Experts of a small language model.
Size: width 192, 52M parameters.
Experts: 96 experts in each of 13 layers, a softmax router, a shared expert of 64 neurons.
Training: 314M tokens, 4786 steps.
Below are experts of layer 11 (counted from 0) of a mixture-of-experts language model. Rows are named router (the router's row for the expert), down (a neuron's output weights, with its number) and show model dimensions 0-191. Each number is 50 + 10 x the weight over its row's rms, rounded and kept within 0 to 99.
After each expert's rows: a language model's description of what the expert responds to. This comes from a sample of Wikipedia text that the model never trained on.

# expert 40
router:57 44 58 44 50 36 66 41 63 63 45 43 38 44 47 27 63 57 60 51 39 27 45 44 55 47 52 60 42 47 40 57 62 50 50 27 49 44 63 57 33 29 54 57 48 52 53 41 28 69 63 41 36 59 45 60 31 68 46 58 58 52 46 55 50 31 46 33 38 49 49 55 52 39 63 60 54 45 31 38 54 54 70 44 53 48 26 35 55 45 65 35 56 57 56 51 52 46 57 32 54 37 58 47 46 54 28 37 35 46 55 54 46 49 62 63 31 68 60 53 48 38 65 35 50 51 49 39 46 56 47 58 48 40 49 55 36 54 51 44 65 32 57 62 52 50 50 55 52 59 39 41 56 35 53 53 54 42 52 44 50 70 68 58 62 36 47 53 48 36 56 32 55 42 48 50 54 48 34 35 52 38 60 51 50 46 46 47 44 50 44 60
down0:43 41 47 28 35 48 55 63 39 40 44 52 38 45 30 56 44 43 46 42 52 43 59 59 42 53 65 31 57 54 57 70 63 44 53 52 30 46 52 41 50 58 41 59 60 39 38 56 62 59 50 48 34 56 54 41 50 50 55 74 53 54 32 53 48 47 41 51 51 56 35 39 35 56 58 49 48 56 69 54 47 42 48 60 50 39 58 38 34 48 45 50 51 46 64 53 37 49 57 48 55 64 26 49 56 44 52 46 60 52 55 44 46 61 44 45 35 39 39 39 58 56 54 34 47 48 50 32 36 55 46 60 49 45 34 56 33 62 45 52 67 36 55 44 59 57 61 49 41 67 55 50 47 56 83 46 51 47 60 31 49 57 45 56 65 48 55 63 48 63 72 32 57 48 65 73 47 51 37 54 52 59 71 63 33 51 49 64 52 56 44 58
It responds to: Ordinal and ranking adjectives after a or the, such as first, second, twenty-third, 15th, largest, important, another.

# expert 42
router:64 42 58 45 57 45 62 49 62 62 45 35 46 42 52 48 51 50 47 34 35 42 47 45 54 60 59 63 40 43 38 60 59 40 50 44 59 52 62 75 52 36 56 37 52 61 54 37 35 59 54 55 44 57 49 58 45 46 51 59 51 57 49 41 34 29 40 49 49 66 41 42 58 48 54 57 61 52 43 56 52 37 73 42 50 68 48 54 52 46 51 36 48 43 52 61 50 28 70 52 40 49 67 32 29 43 35 43 46 55 69 49 31 68 63 56 47 75 58 53 45 55 60 48 45 32 54 36 40 62 44 66 44 35 48 50 34 39 50 57 50 48 46 64 56 52 63 52 49 58 43 55 58 42 59 57 40 50 45 59 40 53 63 47 55 38 48 49 57 41 46 37 34 44 42 30 71 47 39 35 58 51 56 42 48 34 31 37 38 35 46 55
down0:33 46 47 34 37 46 54 40 49 53 39 73 46 43 49 49 51 55 62 50 61 44 56 62 49 68 44 54 50 48 52 47 50 43 60 50 35 52 54 32 39 41 60 35 41 66 51 67 54 56 42 49 47 54 45 50 57 51 52 45 48 61 43 47 35 26 37 60 52 65 54 48 37 48 60 56 44 47 41 44 39 53 38 49 44 56 53 51 67 75 42 55 65 32 51 67 54 51 69 38 33 60 65 58 64 57 58 59 58 55 25 62 57 47 42 48 66 47 67 61 54 43 52 54 64 48 34 53 51 44 40 46 46 40 53 42 57 53 57 76 32 39 45 50 42 45 56 53 44 58 40 48 50 51 59 38 55 56 40 44 56 38 53 38 45 30 52 48 39 60 49 26 42 45 63 49 53 70 55 38 43 23 36 54 56 30 58 40 55 50 57 42
It responds to: Determiners and pronouns opening a sentence or noun phrase in descriptive prose, like The, These, This, Most, It, Its.

# expert 48
router:59 31 60 42 49 32 50 38 63 64 50 41 42 55 45 43 54 51 47 46 45 47 41 53 50 56 52 60 36 23 40 43 37 51 41 35 67 52 59 60 42 45 63 43 75 33 50 43 41 63 51 60 49 56 50 72 45 53 53 57 64 49 55 37 35 41 56 50 37 63 34 54 49 42 53 46 67 54 40 56 36 42 71 41 32 45 45 47 52 39 60 58 59 45 66 53 56 47 51 51 37 47 47 37 30 49 40 52 50 56 60 40 41 53 62 45 33 69 48 57 39 55 63 48 50 37 46 45 35 54 48 61 42 18 51 69 34 50 55 48 54 56 53 54 56 50 62 42 32 67 49 33 43 32 59 61 43 50 41 43 31 51 53 52 48 49 35 48 55 47 64 55 43 43 48 31 49 50 45 38 43 42 51 55 31 53 41 45 40 34 44 50
down1:56 45 60 65 40 65 38 46 67 53 50 28 57 61 48 49 60 51 64 59 70 63 56 45 55 46 54 42 40 59 59 30 59 66 67 22 43 48 39 44 50 29 38 39 42 38 53 50 69 41 71 46 54 44 57 57 64 51 40 47 61 50 56 73 38 47 46 53 55 37 41 56 38 57 45 51 44 49 52 44 47 38 59 65 49 43 58 50 44 62 44 71 40 51 33 47 42 59 39 54 64 73 55 46 60 41 59 50 41 49 51 52 45 46 25 46 48 54 52 40 52 60 61 43 50 74 41 54 51 63 50 47 42 52 57 51 48 64 72 50 66 52 63 54 36 46 40 46 38 51 67 32 60 47 48 40 48 50 53 50 42 64 35 44 39 48 41 41 53 65 64 47 38 60 45 37 59 43 56 48 70 44 44 58 39 53 56 58 54 54 53 44
It responds to: First tokens after titles, headings and line breaks, like The or party words (Labor, Republican, National), plus colons in infobox fields.

# expert 28
router:69 58 55 52 50 42 64 47 55 45 41 48 50 43 56 46 46 60 40 48 37 50 31 64 42 55 54 55 51 53 46 50 39 57 37 49 52 49 60 53 47 44 55 47 46 55 51 35 49 59 59 34 50 54 55 54 51 59 45 54 76 43 53 42 50 45 42 43 34 53 48 53 67 33 68 71 56 53 17 64 43 41 76 31 48 52 42 37 69 33 69 50 47 46 52 55 41 36 61 57 50 51 66 44 33 24 31 51 46 58 57 43 53 57 73 47 40 73 59 61 40 50 54 40 35 45 52 55 48 52 47 51 32 39 48 55 36 40 50 48 59 40 47 53 49 53 54 43 48 56 45 43 71 36 53 49 44 42 43 36 50 66 63 54 50 52 38 51 66 46 49 48 44 53 37 31 56 42 51 52 59 30 65 48 47 49 42 59 25 44 56 55
down1:50 72 61 41 57 69 54 61 41 50 54 47 50 64 58 46 33 29 47 37 51 36 46 41 49 41 72 35 41 60 43 44 48 44 55 51 62 31 64 64 47 52 28 53 42 62 43 54 47 50 44 50 41 45 47 26 71 49 44 33 66 48 62 28 50 70 49 36 61 56 67 61 67 57 43 59 50 55 51 56 37 53 44 58 58 56 42 61 40 26 49 57 52 51 49 58 56 42 47 54 54 47 59 33 38 39 55 47 63 58 60 69 52 44 50 55 33 60 48 57 44 39 55 61 40 56 44 38 58 49 53 52 52 41 58 44 46 45 59 49 55 53 38 41 52 51 58 61 48 49 45 59 50 59 51 38 35 58 30 39 57 55 42 64 70 43 51 40 57 74 47 69 43 42 38 47 52 37 36 46 46 46 57 32 40 60 67 47 58 49 53 50
It responds to: Cells and pipes in wiki tables, especially header words and numbers in election and results tables, such as Candidate, Votes, Spent, Total.

# expert 49
router:45 46 51 55 49 54 58 38 57 58 54 44 46 45 51 46 57 60 58 45 43 49 33 51 54 49 57 63 30 46 45 61 57 38 52 38 61 67 58 55 56 29 51 54 52 51 57 41 38 62 64 50 38 52 56 61 53 64 44 55 52 49 40 50 48 33 49 47 34 59 34 61 61 28 78 58 57 43 47 51 47 41 71 49 51 45 28 44 66 57 55 49 58 61 55 58 56 44 60 41 44 66 48 58 43 42 45 35 38 56 48 38 45 55 64 62 37 73 59 53 27 52 61 49 52 47 68 47 47 55 35 69 38 44 38 57 42 49 52 54 48 44 73 54 67 49 62 38 50 62 23 36 58 48 63 64 42 45 54 47 44 66 65 58 57 41 43 44 58 46 46 44 51 61 46 43 52 49 33 28 63 47 63 35 58 32 41 48 50 45 43 52
down1:54 44 47 61 62 55 55 52 37 45 42 60 38 38 46 58 42 55 52 66 48 70 57 39 48 34 44 43 43 59 59 44 55 18 61 45 52 64 64 52 43 41 54 63 53 49 65 41 28 49 31 47 50 67 32 46 50 55 35 41 40 63 35 53 46 46 49 35 53 41 55 49 28 49 45 53 25 61 45 52 56 58 49 50 54 49 50 45 44 44 51 42 52 54 58 51 49 50 47 38 55 54 42 53 40 64 45 69 53 58 49 55 40 53 24 54 57 32 62 58 40 52 49 53 41 62 58 57 35 51 63 34 29 60 45 46 53 59 42 42 38 46 54 62 65 78 52 57 89 42 42 55 40 45 49 61 40 38 50 47 44 46 48 43 43 52 45 65 50 44 50 50 44 52 36 45 63 49 49 71 44 57 51 54 46 49 53 67 60 52 34 52
It responds to: Numbers, units and nouns in measurements or at the end of coordinated lists, such as 000, million, m, older, green.

# expert 7
router:55 35 53 36 31 31 44 40 56 61 24 44 40 57 48 46 69 44 64 46 37 35 49 74 62 65 57 54 35 56 44 58 45 45 36 34 59 62 57 42 38 52 52 50 59 40 46 35 45 61 56 56 42 52 45 59 44 45 51 53 69 54 55 53 54 40 47 45 50 59 57 57 52 57 86 50 55 55 52 57 41 34 59 45 32 55 29 40 50 45 58 46 47 44 51 46 59 44 48 34 40 61 51 49 41 41 41 48 48 56 61 46 50 55 53 69 35 47 52 58 56 38 49 45 38 32 52 33 48 71 45 37 52 36 57 47 36 39 65 64 51 43 53 51 42 69 60 50 35 61 56 34 49 58 57 63 31 39 38 64 47 68 55 53 55 45 48 31 59 37 44 41 38 53 43 42 58 38 46 44 54 41 56 45 41 63 54 52 41 41 42 46
down0:35 45 58 48 49 50 41 45 61 55 53 61 51 74 50 45 42 27 47 54 57 57 62 50 46 66 53 30 50 59 44 52 60 41 57 52 50 54 31 42 47 52 52 40 48 48 63 40 55 33 42 53 54 54 47 40 50 40 58 39 52 36 59 38 44 47 44 38 34 60 47 61 53 58 59 62 52 50 45 40 53 43 49 64 66 50 46 52 51 55 47 56 54 36 56 43 67 38 38 47 47 34 54 54 66 37 41 46 50 47 38 56 47 48 59 35 32 62 41 43 57 22 37 54 64 47 43 69 49 43 32 53 48 46 59 36 70 32 57 69 42 58 55 51 46 58 30 37 59 52 52 34 43 51 33 36 66 58 56 43 54 43 67 50 70 45 50 52 31 36 51 39 52 58 55 37 63 51 54 42 70 58 47 54 42 47 57 72 51 44 58 75
It responds to: Pipe separators, dashes and colons between cells in sports and results tables and lists, such as team | score, 3 - 1.

# expert 10
router:67 45 63 52 58 48 53 50 59 54 38 41 37 44 46 56 56 58 59 36 36 36 52 45 67 58 61 59 47 55 32 54 43 39 43 36 48 46 53 72 42 31 46 41 49 64 49 56 38 67 47 49 43 52 59 50 42 60 45 63 56 46 44 44 42 40 37 49 30 58 38 49 56 43 56 44 53 43 47 50 54 33 74 42 42 68 47 54 52 43 61 39 50 35 57 36 63 32 74 35 44 50 57 39 54 47 47 49 46 44 66 45 44 61 55 54 35 58 64 50 41 53 52 51 48 45 52 42 38 57 52 62 34 48 39 67 38 37 52 54 49 36 40 61 59 55 64 39 58 52 41 53 66 46 61 64 37 46 37 55 22 61 58 54 61 35 42 55 64 38 46 34 47 47 44 42 64 45 28 29 62 45 49 51 41 42 46 43 45 36 45 70
down0:53 66 40 57 71 32 35 65 39 28 56 43 46 52 53 66 55 67 57 48 52 46 42 43 50 36 42 51 64 43 62 42 56 65 55 49 35 61 44 42 38 55 50 41 24 51 34 39 61 60 48 55 49 56 48 65 51 57 35 32 35 40 41 59 49 50 61 36 59 49 41 38 35 52 38 53 52 54 51 63 68 65 49 60 42 44 41 33 41 54 47 40 49 66 59 67 48 60 44 35 62 38 35 47 54 55 48 56 47 64 50 64 36 51 46 54 49 42 38 42 69 46 44 43 43 46 62 65 51 52 46 65 39 55 50 52 56 59 63 58 41 38 38 31 54 50 60 45 58 60 59 39 66 49 72 43 55 49 66 45 46 50 36 48 57 53 50 45 72 55 61 42 58 59 61 57 55 48 45 59 61 63 38 56 49 38 53 46 47 39 48 28
It responds to: Determiners and pronouns opening a clause or quotation before a verb, such as the, this, these, same, you, we, I.

# expert 17
router:45 46 51 46 34 44 50 42 61 62 48 37 47 52 39 58 69 45 52 45 45 50 50 61 54 55 49 51 23 33 26 46 38 44 24 47 48 64 59 56 34 53 59 38 48 39 45 43 39 65 63 59 46 55 56 60 56 66 36 55 55 42 41 24 52 38 49 41 60 51 47 64 54 43 55 50 60 26 28 54 44 49 58 43 35 48 50 29 58 35 62 36 46 50 57 39 52 52 60 39 37 51 66 34 46 60 48 38 40 64 69 33 29 56 54 52 40 54 50 62 46 51 55 47 39 44 43 45 42 47 45 61 44 36 44 43 35 32 66 51 44 42 44 60 55 50 59 54 35 54 45 26 55 56 73 57 50 48 47 61 41 55 53 63 58 43 46 41 51 41 63 50 34 40 41 44 56 42 39 48 48 54 50 42 37 50 39 55 56 42 47 47
down3:47 38 54 51 46 43 72 69 60 45 54 69 64 54 44 57 57 54 54 60 53 52 43 62 51 52 54 33 57 49 46 44 59 25 48 53 39 42 67 49 61 34 44 46 50 58 48 59 58 43 35 38 51 43 33 41 68 42 44 43 56 24 50 45 46 52 44 57 46 54 50 41 52 44 51 72 51 32 42 48 70 49 50 50 49 60 41 52 74 41 65 44 38 44 66 45 67 43 30 58 61 51 63 51 64 50 46 53 30 38 55 59 39 54 58 54 49 45 46 40 48 39 40 30 48 51 57 42 51 61 47 48 64 53 49 52 31 57 45 50 44 48 69 40 66 48 55 57 58 59 36 45 54 48 64 49 59 52 48 36 47 43 54 71 48 38 24 56 76 54 52 41 46 48 49 37 39 43 58 62 48 42 47 57 26 32 42 42 42 58 55 55
It responds to: The first three digits of a year after in, born or a dash, such as 196 in 1969, 199, 201.